{"n_layer": 9, "d_model": 128, "n_experts": 160, "experts_per_token": 6, "d_expert": 64, "d_shared_expert": 0, "activation": "gelu", "moe_layers": [0, 1, 2, 3, 4, 5, 6, 7, 8], "router_score": "softmax", "normalize_top_k": false, "routed_scale": 6.31, "balance_loss": 0.00213, "balance_bias": false, "router_z_loss": 0.001, "init_std_router": 0.0067, "lr_router": 0.00379, "vocab_size": 16384, "norm": "rmsnorm", "norm_eps": 1e-06, "tie_embeddings": false, "optimizer": "adamw", "lr": 0.00367, "beta1": 0.9, "beta2": 0.99, "grad_clip": 1.0, "batch_tokens": 262144, "seq_len": 1024, "train_tokens": 751100000, "steps": 2866, "dataset": "wikipedia_en"}
Below are experts of layer 2 (counted from 0) of a mixture-of-experts language model. Rows are named router (the router's row for the expert), up (a neuron's input weights, with its number) and show model dimensions 0-127. Each number is 128 + 24 x the weight over its row's rms, rounded and kept within 0 to 255. Numbers have three digits each.
After each expert's rows: "mostly gets" lists some tokens that are sent to it at least half of the time. This comes from a sample of Wikipedia text that the model never trained on.

# expert 140
router:114105101129153117146146097168126100134164142107104121149147145114126099161141151128147092142118144110093161118132159134147130119109123174153113101115116144109114116100135099187174149094160138093141108152162151139091154088132146109163102104095136116122151137100133119095111155102100148115115139165132115119156171098111142069150129139138122151114167166123113114163145179159158153115137
up0:132147129117107130146157068135111117120145174139128136099069108141115146150169141125131091164130126145113173151108110150123146106131132136131126139118178128140131119129127103181141144102185143113139141158130116141150126083109129137151078141128113140109102132145125122105147116106129155124153141099088173081135161136140113059133138152101147142099166114136163128197141156123143122128158
up1:123112100161128137097111147095121133115179135149165129141148116134136161144147160135139081164141152113076096111150125108145109095167122085141082124134059133156132060162141136178111133093113131122095115152138162156124097134168148155105146124111115142144165126136124114152150123092086101129130134134134134137168138122109132135179101125141143102121132151103148093134129130142140146162114
up2:114141124140121145152125111169092119103138119166133085116160074122140109146107147155104098105101109089044167111147123112143113112125134105120126142156098127146138106123161096148136148109173158083126101122104131161126143142141145153153146088150138136116128109103159125149105108090153119123117128060171136149147100167130138101128079130096104145125124137118107075125132125145123126118143
up3:088163136147090117118171107174142120173101127110107122130136151115143104141145135136124139103095115127177157139132178118147130106119157148120110106100143100139093133134165101165124131094152133108138122147167073129130089134137167104166115096139119185157136160134146114111123162126130102140156096132102179118137174077130135101144114161131094102128160078127134154127134130130122141133149
mostly gets: "015", "020", "016", "022", "008", "024"

# expert 12
router:110117126151144110142142102146108093150162156120110113143156155117104125139139147145179089139095143101093157111138136180150111103108093145134111115121128155093098112113134088162174144113163132096128103175148163148113145095147140096156105092090125116097145156119128127099097123100120145099124139162152130118153137123108141068152128151147141145100151160100118113160147157158148147096160
up0:107129113153103146156134079128139108152147165093127105133154166133084093145137126171120145153064130127125130114165124117177110090106115098131138120081125147114101091134165100137135122116168126121124124121112142140140137127152122137128139116129084163095153175129131119064073150096130125128094141125205158100143129134119138122157140156140131137129112152100136155151117142168131146121137
up1:079107133162121075124130088160144111125143174106110105144148129125149094131102139134168133151119144101089135130157103107135117126098116154145104128134149166096133113134130093160121156090163125105134096119149142149095086103152120125165120066107110091127127162142142134102107177102140142146108128129136111092122142124102171154144097156155115130107109132145139111143133178133138162067123
up2:146134103115135112148134120179058106187132166119091137113144125104113104113150149140104117133123140120137129140112109114146106134121148115126148129127109150151089109132141129179080175113130142102150158130176153141153140106163115145171124049099136117117127176132146124098104186118132131127087134147153115136118140125153134133150087132145132110102110186141107123156137161149133135121136
up3:076152121143143087119133153166106084106134126079118113158164170148102134127145114142131121112131178084154134144148124124150128111109090132136096139101152159138128122095126070123148159122141147114137124185149159151091125112142183113097095107146089118083102154115102115134109152099138102092143121139147131114136177117139143096129168126165144144117155115135129123148150160139144103144124
mostly gets: " German", " French", " military", " professional", " Western", " Japanese"

# expert 10
router:109112127135164092150145096156121097142153144105115103138140161100104114146136158146152105142114150121093145112159133171152117111104100154151114108117139157098105117105128110166166160100162129110138106158156149143094160094140151113161105093100135125102134168118141138100113128086112147105104131153157121130133148096111153078140115160143119145093163167105111115145163170170154161104158
up0:115134100124119079153137087155120107153138141130115127137128158106140132131157169123168107141093160119084142119135123137133100122105124161115104117102149138144106122124125126132118133126152122121126116140179166130104120096150170079177095075089150128090132122124146151116094167100150177109105113161164112114125140109118201098130114123145138131131178159134143092151145152150131159107154
up1:099116109134129149158162136155089124133144123113094113130110174139123123107119144153123101167100144112115140130174126141184113102097116137109115089130132149115130091129097111108161137117176125135148096139153128194156134107126116113137120095134114117133119174118149131147081135111150113135092108151121076122153114112091156075154106146146102172111153147113083077143166142151126124127159
up2:074093130132159135102173124130106102120133147101090110118146138154101130151156152118132132147115151115124171160150124150121137115084133148111138146108122119123129145124135092172145116117183164109141101153121090133159128145117147119137148121138151137141136198131150174121113177127121106117132143133132070104158113103125093095116149140119066134127196156092099101133106144131122110129118
up3:102111109142117088135134076147119141125194166103094113150091140122138090118124098139145109158137102079096154103133098140132113116106124134134109116073108160126103125068133117129141166123152108131132128118140102130113152121125136132165127101097120135142103160120122129097108140115116141116114166115174119144120146109123122093164101178116082107142144177146085140154146113151170150120170
mostly gets: " by the", " by", " ass", " of C", " Michael", " Society"

# expert 129
router:109126120148151111119165116153109094139170152113101136129088121128117099136151144131142107150093137112086159140116173129149114074124109142140120122129137171122126096087134102161130179091147136119123128134175103160119140102115111105166100117119107099147145143099139155106121129101095133096141171149125148098160149123097138088132119162130144142113168126098112114175147168121176176118158
up0:186124131151142102111129104155113083133108124131134117100112125135123154137105114176142142157089166174121171140156117096201113107130150129116144149117140165121156156136105167155143138147174121133135127140139145129162149121154113110134185089104144165149149119075118114110095143119125145095128127117127132080107143100107141112161145150139159111133098176117103093133091148136149119133123
up1:146135129137129103119120164121141142156106103185135112143164164117127147122141180109108139111121168178082113133129077128156095112125108142130156128105122127142132103139161116103134180134142172096114107111121154118089135150116159138111125114053133149094120176127131105135120157099143165115132108132158131116160114132101166131122093125164116130100132140186142113155141172132155149109142
up2:152134120141139112119129098171106075146106176097084146114117132139179125087177113135124088151118127155096112111126108137109119110105132147130100120143116157127113146140177128121141181125169163146152094162140151109113158115139142150160150097116097149140153111130159108144114126095095178149116125160140167081142081118140152137159125142148164103102171147127120122136128145152143131136148
up3:099142127146107122149184088169104098178129139131168111149133141100097099104146139137159158133124111104145158145117130123158154111116087126132109139159137146115109112105123116131149146142153135113116083163159153110122130147122153130132119092161113175121180145113164107100055135106095121100091119117114108122143128106116137114167147131149175102157128165101119119150134102149174137138162
mostly gets: " but", " lower", "back", "ted", "ible", "used"

# expert 31
router:119122118137140113164154135145099093135162152101145112141109130112119128172135159120133079151114141122090138135152143128157111116120102144167146123111143157098136102107154083140137155110154155095165133126160158180100165086094136114133105112084133073112134148085145119116132145102147142087121130145132126137126170141128149112160097157150127146080159149103154116168165158137171133111154
up0:128117176133114060173159120123121158174127112117085107087149136081093110123165139147113139117114176147086152143122092149133100148135099128133090106105117113127155143143111109126140128130145146092141135141111131130114110137130123128144091111112185088111130167101118141127137108101116143120093130133149079140116126116086121116126114127125128126130095146175133067127126151175141171122091
up1:142137094175139133158150122163102098149165120137153128097130140127142146119119128149125116132115131139103122125125080150178130110137138162157138111118116138140127134100177108141092102138152116129139129146154118137111166087167116109166113123139125136096136131116138110130107133080115169077132131137160125138112105132147090113100082195169123163108126153123160111167112148141192132070149
up2:113102131132137086167118088137136139130133160114148110152146113091110126122145167123149110136128180145123181117134122143142141125101081100131128107165117144131126118102126151152129126118167146110146132161157121110144124164145109084124130066136160139117129181090191122120130107100096143109115105122174107128110103145134115136215103138107119131115145112152107142169153114146123154146102
up3:112158132150154115151181102108130104135133152105130078151153148157127118149106131108143110140107156129110187145087147150126134103135107145091103132124155135162138094139118066143113169118157133091137102152163095132123152121123144103167133075116128140109158115141154081143113141110165155110123129116152133110112134082119095108153108155112124125119153167120148121110178187126142135101124
mostly gets: "ala", "ious", " Great", "ali", "ell", " London"

# expert 121
router:112128104159159118138137097136121090151171148103103115127139148113126105152134155162175115142106138105123174122157178144137109118083111132145106120086125153103092097115140104143159152100139142090128119145134149142084156116135154096159085117108159117121162143123133148101117146113097153108105163151156132108149152092113134081154092152148099147095152162109097113142138138146150158081136
up0:125148125129130125131137114138106104156155134148120143119138153129114130080127117140120106179127120133118151145131156151127123109069099114135146130094135123116109096130106142118120106154147098147154130125117150115117125104138120104224108136124142116133109135143141044116165190130169147176107159133114072123094171104121133148140101154171145125109111130123163103152123133112161120111157
up1:099142134095132138129157106117107157113110114124118118130147174140130089157148107172129097165127152140141099132170159173112122075160138131116113108139135158165165101106162116144129107166159175135135118124150167118153091112111138103130144103107168105151126140114123099137076134123142133151143101152214135076097144139150114130125143120112115100121129146110077114137100137127112128137140
up2:128118142165141116138138158123127130149172119150132118118131117111143127116109095133129130096186123114128098138121123168145115173086106111122140167126196135118130090136108126120150088127154125134123114100126129112145130127065149168123145121122100101133122129141152122132157195152137106094100179095146149103112136128110132093167103116179086106102110078091086101141149127135121105115139
up3:115133167096102133131125127131065151095070128144141139119116143127108125084154108088111124102132113079120087158077152140132102159136092114111100148163158137141120087138156111150094116172138165140136144128148132121151115112117079118168120101101166128125134119106121100150083151138153121155153136159147166135095129091131108142150102117180149105113116111127115100132122130148126144167128
mostly gets: " of the", " in", " in the", ", the", " for", " with"

# expert 64
router:111101112147149111146148092163118091151155137115099106138127135091104134161135152152155109135108145121094151116149154146159109111093112161155106114120131164095099117109139102165159161101148137109146098152161163159107159082150129100148124086091124096111145151107142139097126133089110131097107130154147127121152162097101162089141128155141125153102159158117111110149157174158144149094146
up0:103124090124157118137165111143119134122158154129121109156099135108145112195105144130105095131124136139082153112148131108170095131116158110148112083096130147109098101115125136158156151115174139125140134136149172152098140093150123106144139116112172115126141160129121136134114170129092127138110160134159139084109160112126133091175112151099127167083158175123152083141138172144152144116131
up1:098112099169131113137146124117077128124148126106086099097116179144105129153135101138152132164078125093109136150120084132144135106119162120165128125098156145115148111112161081179123145130158169122153105156132136117090124104161106101162131134102131131125102153110138106114108143113155152102106133178097146137112154169101126150097126129137146162118146140102133100170165169127164128155122
up2:111132147185110143154093132118121131122196113078121099162154139134120114173110126103119103127094097122134124135177121128111113154134123109165082111085161124122107122159143143132106123127137121124118125112167129125143167108122180155126129101126107138112151163122159122133093141123157161095093135122079208085108112138126119145114115175115155125121114114106140124156117130113104146151102
up3:114069124161167106123134096130095085151150147135125111117116151127114126148113139156179106121135139134137173105160161101117119149111121154140108120123115133075115107130186067163166144108178142129169122134166143156123141087172170100115117130133115137151159130156172132086139131118085121099121146133144117109163146084099150127121116131099129148116157137123125139128132155125149116113104
mostly gets: " Pat", " Mer", " Ger", " Ly", " hy", " er"

# expert 54
router:102117114150116096137144108139094099141142121098144088127105123128121091165153137126155105144087156098080141128108131116141109099125111140139112115117127146125102114105138120156138185112152172117137121139136111159118157100141142125160097105091115109103152130097132120098108167114124159079102150152103153086170137111131142096123105141172136130106143128098141107177167171140185152122174
up0:109101103142150143130205103133139113135141077111157108131164168127120135164124131105159152119120140111044114137115128151157140097106130131150104124123145135108134114156157139169130151107167151104147111143121144152093163097169078137144093145138114147115115131110145132155136137111142146094095137166124138120102132105116146110173150151163130113116114145161120112150188147150159142114122
up1:150109138131130152182133110135140116148147140124144100112135181123131139125152130084102124136083152115124138114132126141150107153114133136119120093123115099131071112128150131153157122130137171121129161160120157137104155128156162079142094122106153123129168140120132131139130144113139115149093140104154153151149146095157133129151115133131146181123146120163109143142097126169121239097174
up2:107131163140107122117143133136150091170112150144084139110144191128152092154099132126160116124102119150141142127121117145102130135135083125152133098074139159160128132150109093118140125092155153089157111153112121096094107136113149142145094105088137128134137103148145116099096157134137135116089147123121117119115106084092113126169176133159115089118166154163094154140144141137114106083173
up3:141090126104130107167114115135121111133147114102134084136136134169151116063152121138129097149158143109115117146111117157112122106149084188124113144106144137147153144121110107160104173126145114086144120101121088124087121147123109156117114117109124084137117138116148113124125156096143104064171139101091151075175153145115135130137138129109152136092097109182114099148158132126119123118154
mostly gets: " placed", " Clay", "acht", "р", "ush", "chen"

# expert 150
router:121118118132162107154139103157109097143160146111121102141155160101090117152148160153153106131106141115095153110148162174144132108119116174142103118117131161100098119102134111158161157100167131101146097162156154153099158094154137107139114096088134117106137151107141135089112124092106146104115126157159098122149170106109149092143122144131118153096175152124101115140156167164137161099142
up0:116107131108149086182140154127120132135137136095152081150134116129122107137129147169102117125099137082105124112148112118172126121102098140117140154094128119106130142116154113142153100127145118108110149163148174155130135085117138120111114113093148115095173184145140190125107104072123135107114125133121148133103130116142184112163096140166114146081175144131137121172133167121133121101134
up1:131117097177167113145096076125098113137137117108113126161164116122068130172111128145109127148131142126127125113145128103141120126061117151160110092131079136089111110137135152155132158136146173126097138155134173137105151147100143100154146120122156127082185152125137113112121126109133122110124135130162108121165152102117125135130142143147144117127098112128113097149187138117117175071133
up2:071105103127156082118121138136089111155155158096071096125144155157107095110107095147121106104143143124147087115142126152134143098149132130160109134086160143138120097086171085150149147125149152121104157135145125112148140105125121124126143086072172123111123140145139158119130138125126171121136131136150110107130186118118115083153108119134108136102141106096106104162151137157107155139165
up3:088121131126116089124110106160089151136150140144145082124150105163076129155160161151164132107076148116117169108114102145174110126104106155113123145102109133108124076108140080135113145120148179131127099146127133157122136130144124117195138129110135091101174150088136143115136156137163136112080116135115120132157120125095137135143123153127146123135176114097123077140128132134134090118119
mostly gets: " In ", ") | ", "In ", " in ", " cop", " for the "

# expert 21
router:113111132144154113150145098162107090144162137112122112138143158093106125141149153157153105145102132117090157107134150165154117097120117154145110113126150159089095114107150108162158162093155134102141107166159155158095147086163144107146114094089134115110151153109142128095099131089117147105111136150152125116141150113109156082137129152150125150092156164124109121146151170166151161096158
up0:094102124135129116164140139129130113121117156084112104130122132130090151168164112097177101132124159091112131119132146131162102095099122139150147101075112115111120110095126102142173123083153149113118114133128149142144137101163140112122122112083129094127140191121154139135124094097092130137116137140137185102150159127131138112164124153147106123125118140081133129194122138116150194111120
up1:105123109173124099144184111147149088147131150096098112167147152145124111158141116179133104144120140139118124100133143139130111089103153098116109085120126168132085103123164166146106162070148151089153117157135160129112131086141178126139092100130147098136154174126143119145106114108124139116118157119118112107152121160100154126106135118169100102111153142141102119136138175145148113104139
up2:124104136134142112131155083128093129142139130127091114132104118138097122170104119151130122122123147163115135086137128092139123096095160111127118095143154140108110110101170134139097127077137138108152115114145151146108144108122123103138123078119160065130131169072166152110132150114114128094106150138136105097158134145095184127128144150178103141092133119121152136148151136117154180090174
up3:127163151133132082129114113136100135129126117107080120116145122086121123112159128117123119108110144126109157150138135163147122138115119155122145136134126145106092117124158132139160182112129172070159110165154139178169157105117130134148118124121105086110165131114164136117106158143092139117117107135161111138159096127127150127173146114118128126076083161118128124155192148165114167077146
mostly gets: "1", "6", "3", "7", " electoral", "s in "

# expert 18
router:113095106147153103155144131154129120138136115106096101155145139088129162149139182136140084139146159123115146102172164133169118126083144148177140132120106165111122112090150088150144129109137166110164109122175150150105155090148147103131117115079133111119115156114151167104122128100143115125130144162147090116147165105099163126149122152143073161127150158130122130142140153140149143091125
up0:100148077160146147145131117122094130126142127096113111100126137141098126154144184128111103108109156109143150090156152142127142143102129153146118133164107149121132129133109079161158140121131128102217110129116130170063141117125142130099088116139139119162120129099158105098126126113137132143142177147141100106115121112126146128125131157121090135129196140171171108121135129152144114096095
up1:134107103112109107201176117160117130137125119105141064118131172122105131127139143121148124134097136080153173092134163144132139138136139115136137136132104145086117125104109100127142152130141157132098091133187140132115134092143140127139076101111118122120137146085141171104098131122139131120143148177087172102130131059102105107120149114122119131126123129128163086138157126161145154136124
up2:093081089146105128158162110127106114126144112114125154114147137124169103148119118118124096111110123094137122042143154138109152098130114137156116115155104136116120079074144115167151109118155171138108114147187143137108169134148129119152137120094143142116117164100157132125122127120119125142102148126119070085144128146144121115155130139168172176124175141108120124156137138125133110161123
up3:161116123129140090107116109106126140121160108129101098139152149128108088143136118132148147110100111131115137130188160181118161114089152129137122104128142153151139116095123143121114128130200186116145129142118140139173155139139110097157129091146096137135122171109133134119143151114128113105133110094179061119119153124116142144140103167098101108142095146116099080105125141171124140144092
mostly gets: " exp", " add", "qu", " conf", " ev", " remov"

# expert 101
router:128115107146157109135149118145112076122172136095077093146128123121127140164139160134153104149103151109113152099147171179143112090112114132144112100118108139104091123119144084132129147083149144114151123157141134132108146107128116074153092120100134103119150143116156169112104152105098125103117133153157096108165143135105138089135105166156078153103158148117091109132150129126153159089116
up0:134141068115111126163108137165111131093140136121119100116076147129109085146129173130156125181115122109136145169166146118133108146124094107169157186062124148131158105128124076126140192129173126135087121131132154149112133120086124143128112139111123113123108127122119122129165132110127134138088115166112132116129136126124111109109148135180126105096155160117155151154123116109158150150126
up1:150125132141148126144133063116082113130091101090108127113155151123152123153138096176136117089123157146119145118176130146107140118112099120146136123074117132161119152113132112126132141121160176146121085132133110101143122122100200122118080104140155139134109137137147140158106141120182099135106108154190100141136133102133169142140098171136109110126110154121129093140133147117119079112123
up2:142153128179124132113161116157096119105134148131051161107134171125115129093108128134136112144116138133130123149188156161147153137154095128095141107144106144139106086097116057136126116135163132122132127108132133106101122125127135112129131130137101102146133127145153122128127123108045076139181104098176123117156134144127135095117124132115148144141106182171111141151152140144134128125125
up3:129123151114109119131103164139100125138162204119057146124158141120127131104147119157058123159095115140153110156127107142130121140115136153118120148125112125102096126127126166119109134105136116121081125143126166114151120119128065125120147131106150115098133153126122128154121168127143149112160170121157163099105122123143164101163070141189108124123111108114088096119114125101113099127118
mostly gets: "The", " of a", "ing the", " on", " its", "ed the"

# expert 99
router:114105101160143120154168100146114123141146130089091101138138149110122090161137135162131116163094132128078177102143161134143097122113110160166123076133124144118130115096148130155159163073147134113157097136150143165117130109142142090131132105117140132133170167106151127097133132097121116107128153168122098113137140105110138110138110154123082130100159143111080124124159140183160166117130
up0:129085133140182126149112117149135142123158125088104126151110129109100139135179147174172142132108166102117108112145170144141127118083096135176147117113068173120141102069131114163151155112163161132143134131147144138133134105149135106157119134111162145089188143127137125110107145120102104138134145122118148126123137161136182125129123156166106119107150167134084093124109140116134118127134
up1:127106128152120113157092131164102125163128182111097115143122132141121152168157132179121119123107144104117154146107139144125070091105087135153156114130124177094144110100136119147165151120159144128146141089148166151135169102171119111149123108094118116102159117124114144098094190076123175098126119127138118130117153091129137110157161127136116127094126144118084111151140152131150110133132
up2:111111124129135125164111127142097128154128149107120105121104157118091111159185133159128112116121151101118148131147113160149109098100100144151123083119102153081150113123144122159131168132147139128131100093130132165087158108151107058133101126128091109102178113097111163123117118116145161144150160158145096103150124115168156126133114192141090116107110115115102110115120156150143148151158
up3:128152118171136121135142087159126101138153128105112099124101102108116122148123131155132151136121141121097144062137175139153130123097117170148114069117127138117124110094138102147119151088164142133137160122147157164108139107104116082135155103111112128152189138127137151091162132081100100089121128120104130121124138115142132104131090131134077129110129111093107117135142132130176201107129
mostly gets: "\n\n", "===", " ==", "====", " ===", "=="

# expert 134
router:122106103143150111135145103144107089151160144118125106139134155116092112145127155156157122159103157128108173112164133175154104129102123134136116066099104142107110123102122110139134138128170162101150111167143159142105155116153149133149105117120166114109154145121159145116108156100101139094079156163159100126138130120095140105135123170144066143121127146078109114138147146165132147077144
up0:120091169105118086162126118131122165141102168077145103144147123145112121182107116146136120160122151121149122118169122130140071103169120110126091129124120154146136108158140154133137117142157125092132172096122157158147136130155111110123113134111132104106112130150129081120141120138100130136116160130081119127164146139151130084115117116124151168113148138217115072125126121120113139165152
up1:121123062115158135134134104128123157162140163091113142133137125152106100117103111136189079140132116136090120154084156115122143140156115097128096106095110139132129128140124135119101118116117184116141164164142183137146146133145067117138124130101158131138178116130120116138139070138127115156077115107196106152101130111113114140130130135109138104152120135170136119107121131134123117125179
up2:136105136122118127123097103164122136151099153111159138134126145123126122111153155143133136142089172102098098138073123136124163113099151140117083080172123118094096145087133125145135186129143141160115169127129130125134150116107142096119162116148113108138108131110150113142100114103151133120166093164128178151085126141083137145088108155140106160137175091130089136140145144149124101179114
up3:146143057124105092152133135128070083106165119132144103128160143155130150121121134125133121119161181143128126147129098157120105139109088125120134143088139140138100121127133180124113126133183148116105125150127192139085117117095082150147113136126118143119116158144149156125107133117083153113129144112190168109139124116148151097125121149142141140095092189131130117134144139143108137098118
mostly gets: " | The", " as a", ": The", " American", ", The", " \"The"

# expert 2
router:112113116137148116143144111162122090136162141108108097140143155088116119163148154148159103131097140119097149114140153167143127097120118163145101121110147160101100109116137112161165166093155147102137101157160153162091144092152145105148105092094135122106160154119141145089106138089105140106103134155148128125142164114111159082142144150138128153097166155115116123148160172165152159100148
up0:109122097151160134118134147178092120138176153124121105143129117125103079133181128112143098157139116091142131098180156115137104088104118140137125118111132151140109112137163083162164124074154153120124096123171118158098130102147152142121100125083097114137146151120163147090127120142096128110125182137108106143144130117120155116124123146144111147125158145077120123135147146096146166113179
up1:133116090136141110111144156143148114125143114103097095114172168098095107146140146112138108119114140139111170128171132124126120071125099110133128131087114133126111108141162129122162131138136186077111118133144139131125142108143173129157082121108148138101159136137125127104117195111092155078113134138157108090175181094103137128170129177144117136110126128126172118143117120124166120117133
up2:139101090145137126139126128149084137156145144115096143132129161120099117134115138127156110126129142108119126126163142172152087099098124155161138117145073166118115105128161078149153130159144154109141139127162178129107142080137148142143103147041148131125120161118128137113093123100127128118081152137157082108149142127123135110150095162141115141120134161090133146135157117175163118099147
up3:110127079173123083183134157135088121137130153142119119133106147132109099160118112162162088162068120128099162108166116118158124129127134116142131101118135164121128118145188152151151157129158161122141125166175160132138125110120105127137095120119163119121132122106142144088116164119098143106092136098132131133098152084120134108168144151135143127145109119113144102159119141140153137143197
mostly gets: " Ed", " with ", " ed", " / ", "1", " up to "

# expert 135
router:110118116152135105168137120146104123154183166118125113142159159125102070133158143157137105143117139097098152119121140151144090118110115152144119106099125140113116106117137118150144143119175150097165108161179161139130149092154145119156101113090129096100139166108173135103098143093104141124104146145163125118118149113109152090164096156150111150114155173094109117162123144163147146122153
up0:141092110121123131175118127133161139083119052158124113128156127132080099140119132172128113127159150097108132161120155159147113148137141129147158072083149139121117128126178102138127132140124119143096126103154168157116091116121134128113152114105126114082123111110118102152153120128161178107092122106157148134107139098141140122124127134064139152135112096117076088149127114138113142160146
up1:116115149140117133114141134141174102092168182133150107142165101126099164116150128167149097115176140149113127171104131106115139128130132116119128168129132146123137056133166165131134122138115119085081138127234131124112123089088105140136133132124115094116133155141147107155150110107149128125132100143140179101122105127133137136132144128119115095117137158154137084145112128139122118145146
up2:103124183140137153110129125101087153114134143107131153121101153134124088122143126122162125132122113116112125123106114093139127098124185158147090071140107116063148139158112140144115171149123124107170136102152153109130155109163126132143156124147109164106111144108152152148126194153168126120124130103099124138102141141151184154157201134095120123131170152147136120126120125139107129135135
up3:120129162104133106130138145119127115186120117136136132126100177125102118074143098122146132172133121127126088122095117126139127159096138091165140088121125128126146142108138126139125088150168090076148140121113091115117133124103147065160162124127130154101193134164100143124125130119125086112178087116142115171096135166169125141139124120124144116096085121107090117145147143111155142129119
mostly gets: " University", " Cup", " Group", " High School", " country", " Army"

# expert 144
router:125095098136148111156137086143128111159144145132090100127131154092104092139162157177132123159119108119104180124164159138141105139104114165116111104121101136125127122112106107152123131084150113091142120145161150153110136088157150117137128106128144129117152148098153121073109134120097133093088147159161101106120157069115132124168100133163103154118145147139114128120150138173142185110145
up0:114102138130174089110121115121107113126160128120097115156125140106131137132146175153165124175087137108146121092126113143129136136087136127135119079156128131136097107126095065132138165061160086128130127128123135144094144080166130132131106123109162128103178097120151122079097118140108109129128115148142114087152153095124165126165136123178159165129114124114120092141137134146120155112121
up1:135106096137156092133130116123108114185128124102132123129118152128129113094148139161132126119109141088133123099122142169110134111112119150138101141095137102106110104129115096138071135086125132122105108125161147138125126076146147109123114115102162092066157158137136175147107145123106167087113145161189100106132125085122162149152140125165149162112128128141109122131166119153145138069164
up2:172145093130130113157136125158128111142126149125119111142099167119091123147094147136120125138144111136127096098194168210152144154135129125134087125085129104127087119151137123163140120116121156108142146125128143156126145114154168113129093125115168106138117139142135151092122142130066138112110150197120147150156168102123146117165097159134129105143134102136154114099126124157127122123174
up3:130075147147124092086160157187129152099127126092134072158154121105123140141127146134109124118134138083107084154133093128139138140097107155127152142093137143121117096097117136124128123105150129115130165160159146130139162123131148130104116040081142119099082129112121134089108126138100139120077122129137115127151155099112170125155134122141175123095125144118130116145115144085142138111144
mostly gets: " En", " held", " Inter", " inter", " Sub", " trans"

# expert 155
router:114112121135156108145151100157115099149158135113112099145154149093103122155138161156156112144106140120091155109143149176148121113118103164150106112117130160098100109104134110161168160091151127110146098172158156154096152090150138104151109092097138118106147156109146131093119131091117140104118131162149116123139161109108155083138129150146124153093154167111101116142163167168149158098138
up0:146139093122125119128136109130092128168116105121090111138114128124102076166152147131154109125137118122118146154156145186127124137105145158153120135109102111141098114120115134121148173129145179137113104131142121138161151089163169109128106153091155117097135135118166143089138155108088111110152103107171163086161142114124179064171141150150103150120126140158150139173119131155139114122141
up1:083123072164115089145134125154087130145141156112115089142153150114139120146117128144168109136130193134125135126134154150149091074169147105115135121094104147124116100131134143160134120140139178113100144151187155088129119091117165125161100148130127147137108147121124122152107191103099104142145140158131122098109136108144143131139096128155121123087157143129098147126109134160137169097136
up2:136116119125103128197145141120090124138153142096090115148156159113089119137129105192107130129105132130117194133160145145146110115122089106139116101110145135134099088129162154167141120143150160121159142174160135125129124116117165125135129111137140070093135184113158128113103117121110139121094115121124098139102149097135159119133134173171112124172110119125095113129105133157116133143175
up3:125113072139092111146145136135120153165156116091122101098154147099144120173115135157148122133119145135097141147186140157121090130139097149165118070112137131146106095149136125129154160113144160127140121164163097122078153117113156127154142143117160134103115174082164136155091154100141143097113144156139097130138173102095160100138107148118126140100125149120160117149145170141121133126118
mostly gets: " (N", "| L", ": N", "| N", " \"S", " \"N"

# expert 147
router:132088085134162103133161096164121115138153144125111102167148132119112112152108141123152089162095160117085178132154134151158109134075113144140135097129109154091108138105121116149139150122182157109133085146145173143122157108139114131128129074110115115105146158107158147103097136080104116117097144142152123116147129123115141109157115150138124135117126156086132120174156175147156147096139
up0:144134158106115103163130103145139154123158124131130121189141138083130120142098112137142079156138133175146194115116110128148154169108141147194142155150135155100129134131120140108124116140139140091108099134111120123133155104144152170095145101126113114147107126094135138106146127120141118144115138133138110139129138105114112158160098160140128110144098179086158135146184179129152114095183
up1:115098103128124130114134097159143085105140132118126134076141119129131114159139102155199123081136124105140170099108127114150155136133123164116149118127123094136075143106127101166128173147113091128135110131155202156127126134130163135130146186092176141143140116119093148128123145135123127113141141131150094130197149140139109109125117090108097104110102123121080121149106121129126149121117
up2:125082101118152117140146102151181092162165098109105113158118099127174130150110095116208116148105118135112131143136132146141149126148113158094129112109103114130093162158104106125157096113150130103105052135124170151116132136110128133109127102120147146170157107142126139147156136110150098149109150187141114115161137133144118071123115126176123116155124119119113124138131136144115118101105
up3:139133085172094106144153071122140146100161148124142135149138117110096119120095128134137121114122134121152154139130127181135103125140124122120135156078133142103113136130097110111124066093134151071105100155128139124141122127130127122109139094153139144125113141134107169090100154098106110160145115197138114088117163138108117066115126094120167124056141120146128115135125137109126135091122
mostly gets: "ians", "rian", " Spanish", "ian", "ić", " Italian"

# expert 104
router:114115117156142128156172104152134109134154142119084129143153138106127138149123193124145097152115137123100149125160172157181120095113137162141111115128116168106123093094147088146135140105145166112156109160170144180100135095112136125149103095103145114143116127091161130106102140108104109106133163164144092109154149126101158101178094126130120168134141146122126134141168129133160150102122
up0:164132135082110112140155112105150134129124125127132153135161127163120124156128119112186118142137085126121140121133139122117109042100153099110143116149132125140133105094169115144140127102117166121138103148074090182117133112117131103160057118120143139152151142061126090099132151112122153130130161098128140111115132159120170135083158124127143147120113140173123125138158117155147136138137
up1:138156131125156121110134115138122140167179121121110116074129168062167151172103120113150139105099118125146141116123117119124074140119143151120151150120149125091152098111153078171136103131136099126118127125105126145124154129124138153117117113136128109136172116120131133100150145118053116098119126137134118175155099111144057136152134108118185126117147135181142135149138122121086137111109
up2:146139139138106149156172150138161106118103157119195146170188168153100091129178103112141109173094128088138131106153130136117111109152094151130065139106089113131121135152163131128178145118142133106131107104114153113076115135170126115124098136140092113147175145149146108095118115120119130170113128167148130145131125128116119153139181132144142137120143143133129109137125122118115147099138
up3:087118154141125135146124123102142139124117137113136121144126141123147097164113111110094097101135133123110146169116121099198116071130061140127164140161108120137171125099165145125156138101104170109128136177144152080152107112133169109170139116117169098129162130124137141137105161126061130158121148112111130113093151121146138119163127103130092133152120121142108121164085146139141120128134
mostly gets: " cover", " own", " mark", " offer", " pay", " direct"